Experts of a small language model.
Size: 9 layers, vocabulary 14032.
Experts: 64 experts in each of 8 layers, 128 ReLU neurons an expert, 3 picks a token, a softmax router.
Below are experts of layer 4 (counted from 0) of a mixture-of-experts language model. Rows are named up (a neuron's input weights, with its number) and show model dimensions 0-223. Each number is 500 + 40 x the weight over its row's rms, rounded and kept within 0 to 999. Numbers have three digits each.
Before each expert's rows: a language model's description of what the expert responds to; "gets" lists some tokens that make up at least twice as much of what it gets as of all text. This comes from a sample of Wikipedia text that the model never trained on. Tokens count by the router's weight.

# expert 10
Double line breaks after a sentence's final period, just before a == section heading == or a new paragraph, plus some heading and list-item starts.
gets: "\n\n", "\n", "| ", " st", " f", "- P"
up13:552516487440551540437500516463443495552542450504477484484443540544530532456509501455482484435559468446510484479434472464535500487547554512515528532438445420474539450565553608472512440509494462529488514479550482487470456505548561498539520482460440509436529520476514563496474497516440484424477467525520507578493494465479511473524517543453512478513483480455567494461401492510483593476525486462473515551565541458440522466503574518536579511520504450489470476525436499572439500476496507536436536517519528546482509585575480471487407452465526477525454544455489489509513534486491538536477557555555468450508472592498547556510544510521493503572441514539569519501453516465494542501586

# expert 41
Opening parentheses and their first character after names, holding birth years, dates, pronunciations or native scripts such as Cyrillic, Chinese and Arabic.
gets: " (", "1", " (S", "2", "\" (", " (born "
up1:550563484487513482468471510435486544472493540515474547560496474557484552533572436547509493464460548489505510450555474531486532525520476559496502521469465482420495499498430561594527487532469429535468494510419515472471537506484471490507459430588411467439480465573506516536482420492552471459503513410448480593489478538492470490470414511559495504505458510560532552569488532503555523423494461499521483495574534497523523439516554528495548477436495540416433513447525458425486498450528484495455493495519413481518526459467482449467514521480596484517535522488513486461515560592486522501558540509438501498481494460543500487498507551507569475490488583554426502508515472559494489501496

# expert 60
Pipe cells, zeros and plus/minus values in player statistics and vote tables, plus nouns like player, team, women.
gets: " | ", "0", "\n", "; ", " |", " | −"
up0:471510526488502491482438481496457489462512446549431545498550487518510582500481525465513564507521514479480483522525546503442579468553450564532530550464470495494478508554498526554502545498519501557475502450453491567493570540396544507482522467541465497475398551469567510497470520443474472538489514442408474540536531503516512500488490447480506473492550494505560496544512427583517530502418494555542510487509499454487533418530551501502559512459459527531519538567551500465424458495482526464575467505445484387540506534474483521468478466503538462482501460491543525428412469470394488560473506463508623484427510477509505510441475547514501478531551503517478525425541443437511492491499

# expert 34
Pipe separators, numbers and brackets inside wiki tables of squads, stats, discographies and awards, e.g. | 0 |, | Nominated, ),.
gets: " | ", " |", ")", "0", ") |", " |  |"
up1:528608480514515430434507515466510500504544437584503563567468494492581497507470559552468527532540500448468498471507494534464504527574470488591489538496463486466465534497468488482516461510483487536470554501524450547517511436474451467512485457574515469444483470491517556545543473447512497446538581402471491491425558561517522481499441525484439453426506538523536528545527478544517512458497476483467513496579533480553493479596480510490495554543495584537404559511532479538505492461491518494570510514531435464539520464459408437480436483476545458491503528506570449542495585514454579540479488504525528501428524509469450498452498527538443487525456534479490506480502485555467564531534

# expert 7
Prepositions and preposition+the, such as in, to, on, at, after, by, following verbs or nouns in running prose, e.g. "premiered at the", "left after".
gets: " in", " to", " of", " on", " for", " by"
up0:490498493559471495556518450498545503510555491569523464527479464448544496510540581518505519482484533511511455446482490477495474497442469509534494521455512527511483531510469473554487518497535538503510475425521452596533524478479517449450477530529607522522496541470496493533552498571502551516579444583526528529488520370507558550490490429447445546552542449540432406479543512509517488491494453486503527447495487525486485493512404476439479423462481479484501526475488502459534393474484461511460538496523501528551461500554521503453497451472471461462516567506547459484501476536544490475550431466434535516496457457494508483579425505537512476532395613505470548442547528447554472544508

# expert 57
Subject and object pronouns and present-tense verb endings in plot summaries and reported clauses, such as they, him, sees, lets, declines.
gets: " it", " that", " to", "s", " he", " they"
up1:545495518508497553488510484504531500454481469523498552570500548572559514479480475472520526479515445515482476473455488522434497422599394575452446520545555508544490565578466452494564454501491501498522485520408483506489519455519463557534411487511483434503562428501519561470504504471441437535535479459472511544462494491481524509478465498540472522483476472483468497467494574480486591482506501525513474540503453610485547489577534519478495482474563482545435500592535459486485535495537536506484437448527534477539497453522412513489522486471528556494417476521499443513470549492444424509529507516492463505552507573459572453532466531482486496517435567479497519476492435487396491538437

# expert 43
Possessive 's or bare apostrophe after names and possessive pronouns his, her, its, their, e.g. Reeves' version, Jones' tenth.
gets: "'s", "'", " his", " its", " their", " and"
up0:480567520504509479504470473496465542518498541485444566484521527537528545477504497643436495546498438453488435544502541453524470529505516399512498466501483519476487542475485474481542503486436480495458540531536521523456578499532502464441495530490515458441468421490512491578576521487462478402588536550510490460479474533510536423532481532400504509475465504564559524521410575469517515527509469506479492500553461549530577535495455509519512488518479494396503539533504473530488468487531493433574464532490483452521437532418495503516459521499587540537481490536507477479490515558442518508622493539510535470461505563467534460524443574516486483559505446460488478452500442515492550481489

# expert 6
Blank lines, == section heading == markers and first table header cells right after headings, e.g. Schedule and results, | Year | Award.
gets: "\n\n", "\n", " |", "==", "===", " =="
up0:577461458532549567540488516533489507488509403512482520472453497502529480392532494507511509459472491533501492530498500518509506477450491513480492540394434440485484525474458491509520425540524579521517443532482451481413473527536392546623491429524541461488553481526533537539494491519470519477507477541484507609491454468541509494501544511536468541491572462518470427531512479557520536475510444480464516514549527507513481470496550596455541500480505439475543505426424479497494481546488484449447536571515431460419486493559454492509519482525443490432467522471449493497492569524504473583467510533478534430492483444498479551542571541478542497553451505543498519487500522500432549478559

# expert 62
The piece "us" ending words such as R-us-lan, vers-us, Th-us, plus cells after pipes in tables, such as Yes, No, Man.
gets: "us", " Man", " Ma", " -", "18", " | \""
up0:553494531486435462550540520541494484448554466410511478570482525508448514547453507454485547569502487494562455450503504542484497544519446527462535497553550484518504524573381542500524544544455491525541518546439549508539440563431507533492475513497517466509425449495473510489523478420498492499419500502469470448491490549571494537556539457524545502466528489594481511525503460491598498420522538570453485484447485513534518571483540510492560499465477515482468523472593510497495554521455535445522534497492513497505500476506500470499468456522499514470525554485521539459474501590505540447619450524514445565445512518491539480583498497458471476513534511509520498410475460529427479449413

# expert 0
Line breaks, pipes and numbers inside sports results and tables, especially football scorer lines like Ginter 23' and baseball pitcher records.
gets: " |", " | ", "\n", " ", " |  |", ")"
up4:495517480493482454425505518497487458530515483591560475519494495460459544414520616500444485529565580467442536479510511536473515484499482585590457446483470465483494514601484457451532380506500493485519525474471442497424550528534501487520480482497518546456433459548545483473538542483492487509483492506477522488505508509457527480533464454524391484514571470506492524537489451511508446567505534477496510473490599612505457418473467605542536453453498551449502484498566492464481546458591499459551500494451530486530537472540492531444499453466536493524472551485532508495511519493502544475453484522501474460430476513514494427479533450477422456559458497543487491495539478521477459531548

# expert 53
Line breaks ending list items, headings, titles and table rows, such as after place names in lists or match results, plus table header cells.
gets: "\n", "\n\n", "| ", "|", "===", "| Party"
up13:548489483523517481509483484480440527499488486537436541479504496476504450527507503609515470464456559535390476561536558536519481481513487517499488508518503452511409512489517517554511464471361497495431501499435533514479449564562517505514525505606453501489447561451534629562458509503492514478494516489538520504460489495489434572465509525503519503459556480526500447483500511491599478498560516532481552498478510458548511473562495474422504500424488573466519477489543465474437554496485494455472468483477541544502530477538521512466505516527528512522496475543509457527470495511474402496493484501547466500481465484527500502515491535553397518494578643450496492552505468417429524509440

# expert 11
Pipe separators and digits inside numeric tables (league standings, election results, coordinates), such as decimal parts, percent cells and semicolon-separated values.
gets: " |", " | ", ") | ", "0", "9", "% |"
up4:495519474491497523503488520522562513483477426495524517520450522476388561506525520512473509504503603450476538558499489490372493513487545519479485510445417527502469541498406476492530467510514469527522482497499492474419552515484521511495503481446479522507463516582470414449545516462539467488545571491437462522489468503491509519571523481458462461473512506527580518555476428482518469470505458538430432566515506539554436543523502570521527559439505507566455504536467536457444556479567477449626503512517510453485532467459539506511482509416456512467487483490531442478539487505557473550541496507540474447504494495473489464505491488491513481431509427516503513396483443624467529534521